{
  "n_layer": 13,
  "d_model": 128,
  "n_experts": 64,
  "experts_per_token": 4,
  "d_expert": 32,
  "d_shared_expert": 128,
  "activation": "gelu",
  "moe_layers": [0, 1, 2, 3, 4, 5, 6, 7, 8, 9, 10, 11, 12],
  "router_score": "softmax",
  "normalize_top_k": true,
  "routed_scale": 1.0,
  "balance_loss": 0.0198,
  "balance_bias": false,
  "router_z_loss": 0.0001,
  "init_std_router": 0.021,
  "lr_router": 0.000347,
  "n_head": 2,
  "n_kv_head": 2,
  "head_dim": 64,
  "vocab_size": 2048,
  "norm": "layernorm",
  "norm_place": "pre",
  "norm_eps": 1e-05,
  "positions": "rope",
  "rope_base": 10000.0,
  "rope_fraction": 0.25,
  "qk_norm": false,
  "attn_scale": 0.125,
  "tie_embeddings": false,
  "parallel_block": true,
  "extras": ["capped logits"],
  "init": "normal",
  "init_std_qkv": 0.04,
  "init_std_o": 0.04,
  "init_std_up": 0.04,
  "init_std_down": 0.0,
  "optimizer": "muon_variant",
  "lr": 0.0107,
  "beta1": 0.93,
  "weight_decay": 0.03,
  "lr_head": 0.00731,
  "grad_clip": 1.0,
  "warmup_steps": 200,
  "schedule": "wsd",
  "decay_fraction": 0.906,
  "decay_shape": "exp",
  "final_lr_fraction": 0.0,
  "batch_tokens": 65536,
  "seq_len": 256,
  "doc_mask": true,
  "train_tokens": 317200000,
  "steps": 4841,
  "dataset": "wikipedia_en"
}
Below are experts of layer 9 (counted from 0) of a mixture-of-experts language model. Rows are named router (the router's row for the expert), up (a neuron's input weights, with its number) and show model dimensions 0-127. Each number is 500 + 50 x the weight over its row's rms, rounded and kept within 0 to 999. Numbers have three digits each.
After each expert's rows: a language model's description of what the expert responds to. This comes from a sample of Wikipedia text that the model never trained on.

# expert 45
router:457506537553558572523527482549507590567455481485460476476621476567520439431548471393493506401599428458478473467552541497532474569525586507442543451522517414476521553543525454457553497524479436471494464547605530559543460445598437498437468506512513461451593428491600441540529459411404545501494415491571465534483436531494479436550527578448486486513489488496494561579526470450464438475533
up2:470486526570537552466531540466521461593566562523427433570538502466517434455452443478507518458584428408449476534418537437435452507485543528551487518570547530560490535530506479468436573570518616523538519441541568454585406476502455452445464522545466416462435516530506512479473480554546493404572573464588433509458555450488456525491518508559516476609541515540514533538423414405555462462535
up3:550553544591415476443533530499493543515527536467447359517495419522460463451500515454428540456523452498508612480513576501508481556566587463501514436572552520449545590555425468550500586463422545500520459572500610523529432498547524522429544527482466420488441490536590509479556561381423506466410452540484537551530430434445479449478481508514491474456519449495486547498491502548539536386485
up4:452517482549558567478500572545447592542525465426562461544563486507484431442636428479453540389565496432438537442601551545515522591509473525487469413521408450506590490551486433484511490475475420483458444548435545474465454499498500471539454530506514482501520351518503441509513499498428547470460566582596425531505547437572488449536501501549484504548437556531508554470487461492498457487591
up5:376513575564575544489561477493532578492516485499515483496511520532477453532592531561520427517474382505474513532503490558513431549576507482567505480466567423475589557453488490482454482415448525461468548502492515503572449456556555438497470549456563420508480477454475453643519450469407421515493532520539443503509497519508516424479620560546560477482597440468506561523484507381433437460426
up6:367441464527497490444524489496476547516529507579476480503516476615484578422494497504522483581440506382520566568547515532490477507549574457455494536476461581560427469524418480462460438508470550462493583509476517497553433464506534520468457550439515486485571454552518492529603546459465584550590402468473418542408575562604504415494453472460544444448488575409511501533531556445529502509455
up7:461518468613442397439480442580485434422492519511459600468543507594524495453651495508454430496455462401542533476456539459536385538501495474494514480535491539448532572476503539527475486504460501456418543538614552537548585464510479486544549494515485510453559528553539425507553452417418501508561432569448464444533465484514451525507500441492511468522497541612509565564537437481415463454452
What it handles: Sentence-subject pronouns and auxiliaries like He, she, it, who, had, has, plus name pieces such as He-lsinki.

# expert 62
router:446484473503495517435429518515468542535502530478509491410547548535476437515530433429527547554568476505455460582524555472562509490528590478562478468533495395410629477548568470494452539490437519472552483576545510530504569369489517501461492462427503580548573420542534383590488473572520526527440498492555485525551518472505479455470498561448539418561569441414428500406497478533407441519512
up7:355546498476491579591471533535500503417496465431566526490560431507461497534518437426501576583488370525497464427503501469399495497554448564670505486510506446445487537475552506410506502525500524465382520560540535446478531494467492429477500570583484489498500462530474513468482580533467491491517551543563431591521454514593459462483470470460537428554596518432509481507482516490450566453502
up8:551504557557471531426500413432475577520468580382493458389570501532568461546560484529482538547518531524499405567461455471601522483513511517474505543533474552401515461517538467471444453530550473472481445546532517482518545547485497485532480600475519439495429442526574511557509476508462482422375495530500486477538393541546468570443526374547467466511513562533466485466516348540446517506588
up9:426495496507517602511425544489442453564569551508496453468430511580485457441508460517508543575589477493484471498445509407482547534420478521596498536489547415487545513540497417470544469498477486553566524435520425504568528443523492611504485499491476504559455585519500502547618529577485411515506598503519448522469555392423520510463458540537567521491387433451464608517455418446539453454505
up10:531575550508530525408438431474576478519577470514500527504470567481523433440444391500511491567462442547458432432537418474563517452569555514539426505587540424432533478498492505509415402499619552476501559533610599507442461430489520471537527529514542449467512508586576457570469522519493429458553463523525540510566501434500511443482549540523542420428480435457446550544503471549419537477537
up11:417551465495450579434457578435552482503583525543482474530500519452574425468541472421572570614552444527361472558451475426550455542474624516576523496546533430488471520509574494424504491440522476553489503574421538487603551400508504497501547458478446541481459513508486487454539564495463529532454549495542462517514518459525474522533453627380488393528501504489435509471492463485455519509482
up12:490479506440520551567395478451573446581450509593488491428518590469579481565523512574507510459533403471442508475566521466544570495435503529410465507436485519553505465505475440494442473497439421479532433537565577524518633562593403469557528458507451507482484491457547542481398476550525494504555522494463501563504643526476484431488468443492522501490539532498401575487593540474444470534461
What it handles: Capitalized syllables starting names, often Indian or other foreign names, such as Me in Mehra and Pa in Padak, plus pro, dis.

# expert 30
router:476483503541509524493501541543457472446501549478521380422541531537532379415592515405504479504431493510412470523493567414527505512546452542425507479515550457521507560479537502445462520583542502493544531604597532433435618407523432421467463422494525432450480468502493481548512521525504559462562484428576544469499515559579440523485461551474558581543489513548531543524585523526459416431575
up2:504530472490420526542473470528476426404452472512479523464592549486472498525472595459491498549488440475454475438464568364407539548578513447478441431463509432541517439398523530481608434565438492516479505556593549510518499487457488408452514588487433414385504545505528503540536494464490524425532564444524549571481485572505460525484509579472524595507533520527457512544505478583452575420462
up3:454491513551544598424459474537395497498550548450438526493538504548517486426559467458474549625469398440477507458550510491554448423566543466570509471514429486495543533471529440546517447585450560486598489551514448427495549560483521472513435526529502472489530430488431536548404459524501495462498552483424428532496485423563469570433486512464593512495470479592468525601622508558468437448440
up4:501501441479576495566559469500536557472545338514548496561472451477467427438460494483514430456523479530433500577645498613543475495544573585503515438482520442465613506439474507500474498502495430517518545444550532460492441388449486481499527485441502466455433464477502500573451438523506513464431443507531489433561604567479559537432463546437546412559489556506528497451575496528525587519529
up5:469498504499510476481526431444487419436452506567529406437513486554442505461542501521524520453450526458462508477539531504575436433483493548525496615548539454470481434493497497522547395467442501582477412484503520446484525481466436506513521522518545542442617516600597577483592551611549450402573455489476515484486482572458480477490412393490493528524472616487547460467595546504499559402549
up6:474507588539515533437498489517581460505430475510527495563469497578527435435474452544492485513423547517491531459592500472516568476481523494494490515574462414487618461465412507559489543454433555515532578563529406465551408500462424557520513429479532435436551525498432558584411480535595484417556561381516495489414502487519494465508565569508559533574541480549495567555459417501461516415473
up7:457512481553482470549474570675551409500552422495458414479497513499560448490512546545485456481466491489532475507490458412420603410464476572474486571476558491429535514426517520516641575470490538478525531494525600441477546446460421500504513485484464455537422602517501472506546502505477446443565569553552520445450563552477489540447503511510532487511437453399523579451547466554493509403513
What it handles: Opening consonant pieces of lowercase words after a space, often adjectives or nouns in reviews, such as sh-allow, st-ilted, h-ard.

# expert 59
router:453525563540499426460572526460437573584523467473590463483501460533491477546530467499475595568495483545377471513492495459548521426473528478453532488549516462447545496514556526459489576522488482542490385531560543548525539449489480418505529524523506492531607473576572513594466483563444550528520502469481491501550518417420491422337414555457535498542624549488463564508500517482372537478533
up17:497491576527511474441538480515456482560568388515427521524455531477480464541490467513515510527532544522447468403573513482564572548575513448564502493565471528491489503482555531503517506471574527567522454488457537438566505492417475497548440502421459442442549465505450450505487441441502469599521515490443586542471590419412535482552491658361506496532516531411525548532510595531489459473364
up18:525485531507444415503556509490402509543484520518487510518447530629504493537569520421467563563461404498450535502447497411432424551450395477564466517518483521603483430429471544566507576566643465498516504514571529493520578490511549469559471536468601454572514489523516461532467510539480544542531485497455465542476530423444535387475406479531544517501587439542483508463512607418500506453503
up19:575430468494468479453545529463519501487510435617531521519499556599546511528512461559526453457519406490545500537468589401486514444471496431397461524550529498497467568575489526430423380503509552561449447468621466530537499490528503561508423528498475518414590504517586419603508489525440571455522466534379468483580484497501506473495465530473515532545520609437497498520480484425454539546567
up20:441504565546426559602515455508434488514525504518582534507468531568549490519609361381390474454544483617418483452480506456420462529499477485496475480502443483439467497472468453514554415484507531522521448531518464568479539503517558603516544434542522541523564531534528533548433579536402524506487530435474478570559559424489543493489398490466528475464603548513484521514411440523452508561510
up21:508470543504557439473560534506487477456399393435458507451410521497468500402570484443508594465492490499432489589505497483541523531442487564517565545455626498515556483533522442493570452468485579475561474451536570499615579488469501495473573517530513571469478447591561571582449452441475546532555503504537524544475393407576511541416481453493545426428429534475477492518578506515444471501481
up22:466586545443526445497445460422459569527480552510586462472473498580398513469518487483422580493519485491525503609491497521549548468528570586469551550499451482566517479458532444531526558440506480500512467542539546498489427526402442418348445550507468463547533465554490587607453534468500529562539557530473523522573437486503508404518496505501394512475491456438415447567522562460396519497558
What it handles: Word stems after an article or prefix that await endings, such as commercial, beginning, Representatives, organization, plus months after On.

# expert 63
router:441595517540536459485515574497504544616408490557539460493512470572476470507535515460594500500517488537428426502482471468435570515539535510503576529516453471421505500504475496435589502477492511411608427507521591544414534487553490523489559435467435499489579457534528452578532518444470506455537539490539558507438526409455465387466413522464583536530546516420516608492513421543412557424527
up2:494502499505485495537572482481488405569467511505530558519474508559440576534578432560546497543456511510490371441541523398350499503505475524563515431495469475482547482494515565483542478445438503445472489389573502472425448548517545513521484470449612498450548508548459421550580459578452513537508559491365502491467617470412512588496513528562499457535557557424490516507550476465521519571547
up3:511500458470625517518472440439413460505541468551485422537403467462576481483475465501455474436577372552469525550516517452476499457545496521513469509481484510503440522491532495545595598507517517576519494435422549565489528545506499601489546407446452497559604542562511537532541480426524484557512473493513445520542510510431423468500457517427470474654467487435488588431583405479476535548558
up4:510538538456471544524494492469492555506504579569504487493485530386541420530459499484517534497498483467450509391489497450439473464552545540529416588490406503475502536535432511447455560526631514515664422454588570446479584517451502524522453452538408577486589539416569473518504535459487513575551508432487511530421534511399574476413530527505509470472497562522544422532515447477461509553454
up5:444611483468544525404496458486518483547525520513522441460513463543504508578596522396504537464481538485463507534417569525538534497518464448542490466566521448520466537553472488584388510483540489508552487535523496491460436471569498543520493525480531439429403443496414509494490530480582540473416446383588559457576554451446504483536549393546465544539541520476509466396575406477422619462519
up6:519554519437515564565542521447486456523550503610454457522556457530532491510487531532527471470453510432449473519428532494405471452592462624497449469526547418447490509514622399542469423486450468465453482542546531468429449575568592512502467528435408466519482521450487533540456474390534554573535491551492453576476448427509438510520483518468541618483539458610543576450495522484566479490470
up7:481573622511505539536443499431541570550508483554459481406524529513518532430498526479557485441543518481473479603552547538494490457517468460404443494408503466491511561427537466532556501451431561465537444490458531539392492619496558410612528472481462435447575468495485496474499560464468448454446533472514612577426490502431492407498523447461607550495604516457459492466529471549500528453544
What it handles: Role and institution nouns and modals or their endings, like leader, director, Minister, church, can, may, election.

# expert 6
router:412527485485562590547572502484412475515458481562606489458532494574558423560483446476471547453473466450418508582464633464562506578479477540505557564494503567491510505404507530419485546451440522468515465531473490537463515455520555464461549568476466542509464365553590463508524439461482475563503514528581486570506465393516540483431420575490552469539584518454552459516557485543416498485544
up2:382499526502468462530509357518437499498509531433448472451506451572510476534515602460470474556469498502438539578445608406522541507511440421469520469536463535455484499435452503407488586547478570557460536435538564488524486546563495516522590542400462465486541498554537538489549514609501481486542492554555587509450598489469463469610526503476550467453570502461505451410502507463478599464442
up3:537423474471529557550562509501460534523503385510556462460521393506530473538534507457471546494472428468360492557515554492376484521450545502527504418532566531503461480476497480439506496557537518508492444520471465490551536415535533416426542506530484500455473405475620472549491510518487470583449575483545416493582588480497551540542439425552535531434577561515601471536482522590449482462606
up4:481539484457426412527598510545445526520505497481541560501497489513606408553530499511436514553491476467415616532451523423484496542456461481532586455489456521495540375522486426446453478445502532551488556464507513531510514460539529489449446457521640466479550500478576423623511493501410492573521488521418577580531418524451490418405556505502479510470514530463518433522458551460596535428484
up5:509510525536566495527522518593479508423565542514540416474492542501626464553476464462602540501505533518356469572445476458397542534479459527457435550464448585509451503489472479495500443461487411446621536465547518516495548546441561538516487536563458507483533448479499571504516496547527593460427448493511519487587382480590552490366452485439469425440465497465540529459542434546507497516502
up6:465510464508548554578567521475560394541501440515587569489520546550501481532472499518553471436464548535528458611502526442549467474518463504518461615513557487521537464523527491487478502493539492529524506510455544439486462481396510481508519649387418522497448392530550414616506520501440401573495540496557512436475531397579500526420458547465573514558467454458490424519484545503443482451577
up7:449601438559459470525518517415417446414502555490576452465490436505529504502477516560482537495540473517480476528568561541516588560534499490507554538585430555510497456440536526457534553428513493440532387540504425440567480498530506499415457588525493533534503388536611560555523474473503475496505396616488503567457430441472556467434512479451580442485572541401542490502549433534486433496482
What it handles: Early consonant pieces of longer words, especially after prefixes, as in in-c-orporated, su-pp-ly, res-p-iratory, plus the word at.

# expert 22
router:451516563545446429520509504519495526489437514453586463468494404566446532467507447471513505512509423503427510510538458433423463489610477575470466536524470532417530442522574411480395531427502513426540540586605462525426494520500453503431480447534463515516638453502602525543531512498544547492457600516508561500508499537502492522464484578463533510534477501486553593573599498521455551377568
up2:488509586521529432539481497522519400466452522579504485432517462547452426578448571474508449453433448500518546426578525507506555460523610531463546519549510467543562411478487415504468423587447488483442480549532508472573484519449515496436469476427486422530525539516542439525509489525515448521405543519545582616439503459524534538445487599466535446511461432497483600487517456622494533581395
up3:607501506477489494547575619478484470575486600494564542504533480577469467513493519462447517550545473478484466553439424466569518453486489484580514546585621515440512574455466489450467486555469459452514493524487388431391550447496547520542526509556560499525538476579470491403441534464527620510436510452456476515446497428448518516449519536474525473500342508448480501471408596485463498508532
up4:525502477516440429505544505518576457529567527555520541443489493555454481518518502493556375553514467523488518511428587453410428484460451526528446554470487555472437500554599493441518391394437540538607387548533540525480552502498419427451476388511486556509499531539518421471502546491436450569443534512489490434501424502544609550528394533472542540555508476431555547544542504517488469428525
up5:493588519549510518493541437524448421427518584469511507536523536576537459599535513589524383455473445501541467406535516454456539445543408569397505485531438529562510489514501435498517468489550458419538499550515422524513530462524582470387529436555447487471487459495533457450598526485501574501455600465533533520401562449509488462489493441471554571522575424587518582474459447531512430540478
up6:481451602553393509504518483433527547489457452581512455477581447501440472491511548450450510512552429505427489499508466408494473451466577478494571485435480512598562539572538423431378505427545557427502527530553521484415539450480513613572488520521500487431409508546485541531507480523530586469470485503533473494519490482520442539429514570481527583465465448469469566495478683513543514486558
up7:502537514443510477499517544437469495543538613465588430485533438465497582552456425528490519542395467428578514542484492424546426510530472483435472601498493527456446482473482563617497521479508515487445374552485431564491495513495489502449515468538529606511534441504479549499560566449460537497512483431516566464467517514382464454451445493434577429560512554458535565392576536572438540433521
What it handles: Single capital letters inside abbreviations and country codes in sports listings, like P-O-R, T-O-G, NRH-P, NYSDO-L, plus common nouns like state, album.

# expert 34
router:461529632564467491567470451473485577534465495473609448407527432630548444513541472446476544525446483499531485550516506495444480464569573621538493563515512547528534565545504422404474496617429494515516495557532565509527561445521477513432447500367427562443545547523564470512554508531540464485514470453471484534527498483400501505518481560480507499601491590487441469503508485463431429498462
up3:567482526544568443576477506460467592434450483479594556464538458488529421589535427502459447450468512577571536528452504481464527554511476526491469590586481592526498534600538486518489479488439590507463498470450558436474537411446519443371466529555476506489524547485488433513491519398542531564525555499431586494556525481404505508476458517520572544527527608482427444559478417466505407517472
up4:521509519500508423494482424489605575420589441514560486491530516578520522556587472483461508404582534597418446480540530429432492502545468452529470518529543515516475458420538579388520413474502531569538600486554596463521482446438477565547535421492524545499494546475484511464512427423445568457514462464488522508536472543452566564435525560438522539545504605430490479442526472574436498461455
up5:485461562466497487480490458464467412454503550547551512517563452504541371434481473620477464527434473435515537491415546420580462520539537613450551471444556510562504543546571508519639537496465470526487480444410509464514511433542415443466534554506463506474488508381582542497470472560572550488445493528570458510563511478445526487587496489483456547544560547459409497452503564574440553455466
up6:468499495527486443530414534523537527464529601378560530552450469587459589479490399511499521532495509495525506442421527420506444430466563491511507519534463544481517530449555466471514431552392583530434452521441632533531438487606550523438487530449586550445518454508596448564436536494438487442465443556552538514545505392441559461503476548507483529538530489481387459487556464481471516506463
up7:476451608468497529560530485564459472431568620462499408424495508561552496471514563480587581522509577536552516525472479475430448511482471494510528491488517449457483543475465421544586507535466545561559465415574479513509548487538467487416470572484392495411540477476442527524433573489481495449521562531505523500561564446477498411509511517496568494584524556453463595461441420554394380483496
up8:441601485561563440590553497457505492517464543566523488464375424554498433577547401499533538548502447450426491429451571487545584531527465450584462528534495591535530481427455487446400496532477548544560499404501539467452533473566469501487522421509467479456477528479545489441510589468593569535467492555443417466474553481495462510551443585481488445602436565475540487539505476477501586502502
What it handles: Opening syllables of words, like se-ction, con-tributions, S-a-fety, S-a-udi, plus digits opening scores and some heading markers.

# expert 20
router:492461508547518448401485513464474529525436578618517473502514488577547462529562485524533511559551417461508523527505533490428482521539538489476486522521477473417526499545485498454465465521529559448570418622603499616428509404503496517393424516453443529463610416527485492559495441476427502493486452500534503600452447517432519497469536466445580531482538568508454490468550485369435403542515
up8:494515481533525410464513521593526468470466461592506466528425470538502517526464448438488404501529552479544510474519468494522554550452439409497520569474512523584580481545418390443529480586506506450536514493494535569465492465523479537417489467481598448505570436538522452593450487462581451502581476583529472501541591473379581466437523628552505558574534484425459493501512497405470473536450
up9:398527555546612421457535489481520551486521508574518499531526413536482597523508473447597497545501510424517448414531609496518472448454508449450503559507472481405462547501527523480499500557586543484438413534545436515405546408444473529519484514441490460470547533534503518531440595474374407467552422556517493486516480509510513438489580571523517478446543603479438541436545584439473487502487
up10:521582465501570467415507457542435587580496492598537387481548391519492482563560507598589493512477467419500553467474496473504469472565454440536503518437491484515491589474468513471472532540496568557504486572470494456512418425478399593475356505528467492576557526520415458558471543526483501464450497544503443542442535511540467463502449512405570467575473485449493551538509488429499506522614
up11:414486476566396485451501572488407548554515481485546517485479524455498503552521440553460511549511471513494441487472535405419478555528504526548522446515536487411498582473490462507525413400518616539495541466533452588513458442503535521432482556504545413550514441483445431500542526493477560412432484484440513577502423543496559441434438452513605477571525532524514462581473577531507578581621
up12:462449479527474513452575514471474529514476590613529474547403501597450429404487599468410583460499449447531478576507479563418477557504539455493542598524505565405531518468517531498538523486535534538517411488558451523566503502549448488467399463615536518501591457540456593510463462507499558514438442458550578567398449447570488480458487528467520472466462560525459469537544428513485483462493
up13:459550534565539537519394519404473522446417509471445566504548624451392605459513456559471452457477535474552469460495506552519452523688504517564475495569523485556535443438610475527521431533468540473486476571439454449405464490516503439449450529451482538465468450517554538504453519506506469603531468456500499532462481543528507531480481504524461465580533584471495515563526579458492436411511
What it handles: Capitalized two-letter starts of proper names and foreign words, such as No in Novi Sad, Mo, Ho, Lo, Jo, often after the or pipes.

# expert 43
router:458467534485501487532522458504472584535476495547484468456501443493603465536477469513476585552568417451453495566519450487444435561575593519432524565527548433508512440525507434568443591514468587492497438522535435542532511471562412518319463516518478493510504476503491416528545489532484581465493491476518511470503547424493466398474416572473661498539545578450444528521558475532499518470562
up12:485619529480644448496562491422500498555537517506507471531458519353497501514528430532491618531466492490570405466512423508463459502562522469483470529497541536489422516457416539560502526547480560480555521610581483526543450468469441467420498603548549458414439428513462514547563489548439451467517537428476499421574527462529457471444473519421519521515572572426481454503540523551499453465477
up13:476427575468420482458514449467484487510507596538593548489500554523481471543470515546435451443431426478440507493565357504464355490531567520526506555599492465469548469508429479526483507495456510514484453545589507526477597546525422479423451456506499446478543541549464487508592505574542442502462478571491534443538401450500470573445492573442593595562454509464519538549494508559557517519426
up14:495422498423478591503504530465454561519485534464445470427571384487478488567454510543385501539519504563568541532496520456472426460588484433530464584607465540530434542557430453512516476578592556428596527507563536463531517449542486506455507540522396497389460427507492483506509517562468529496544597431524576531574480567502547458562492516440590535517421484425446508482522453490511511478517
up15:510490462536395579489475435502486502529504499441487486441527456577586431505495487546448529445378462468543512536490464487489475538490514432497523537572438515578454481546512442514502617497443557542503461513565480430572482588555537574402414569537477522564504414514500403542543522479519518468425484566494441518519580447551540382502468558512564508515556629437403532524440459538495514535493
up16:527523494592540589483520493547521438574475440562497491490480513525495521546468487556430487475486437443385521471465513465490395525611553476429481541544565473528472442524447564512543477514496588466514478502539462534473486515478503549457416548405580575627578474416505423523566513512509479403580512461563504468555490479526575439485439545514538565415563547522480412476423432480564465443447
up17:489529542557480543491502477378570546501428524419503479408414445534498504498559508604449552529531529504523434484453483449597426552506556588454489526512604522483471479491538467479529562513523490556534420431516466456506602481613536520486515522364447527481453520508520537513548446516530504540544464447564540491559637507434474458419464466498546442458454607449504452488500384497492470479515
What it handles: Word endings such as -ing and -ment, and common words like where, because, though, way, role, as in on his way, carv(ing)s.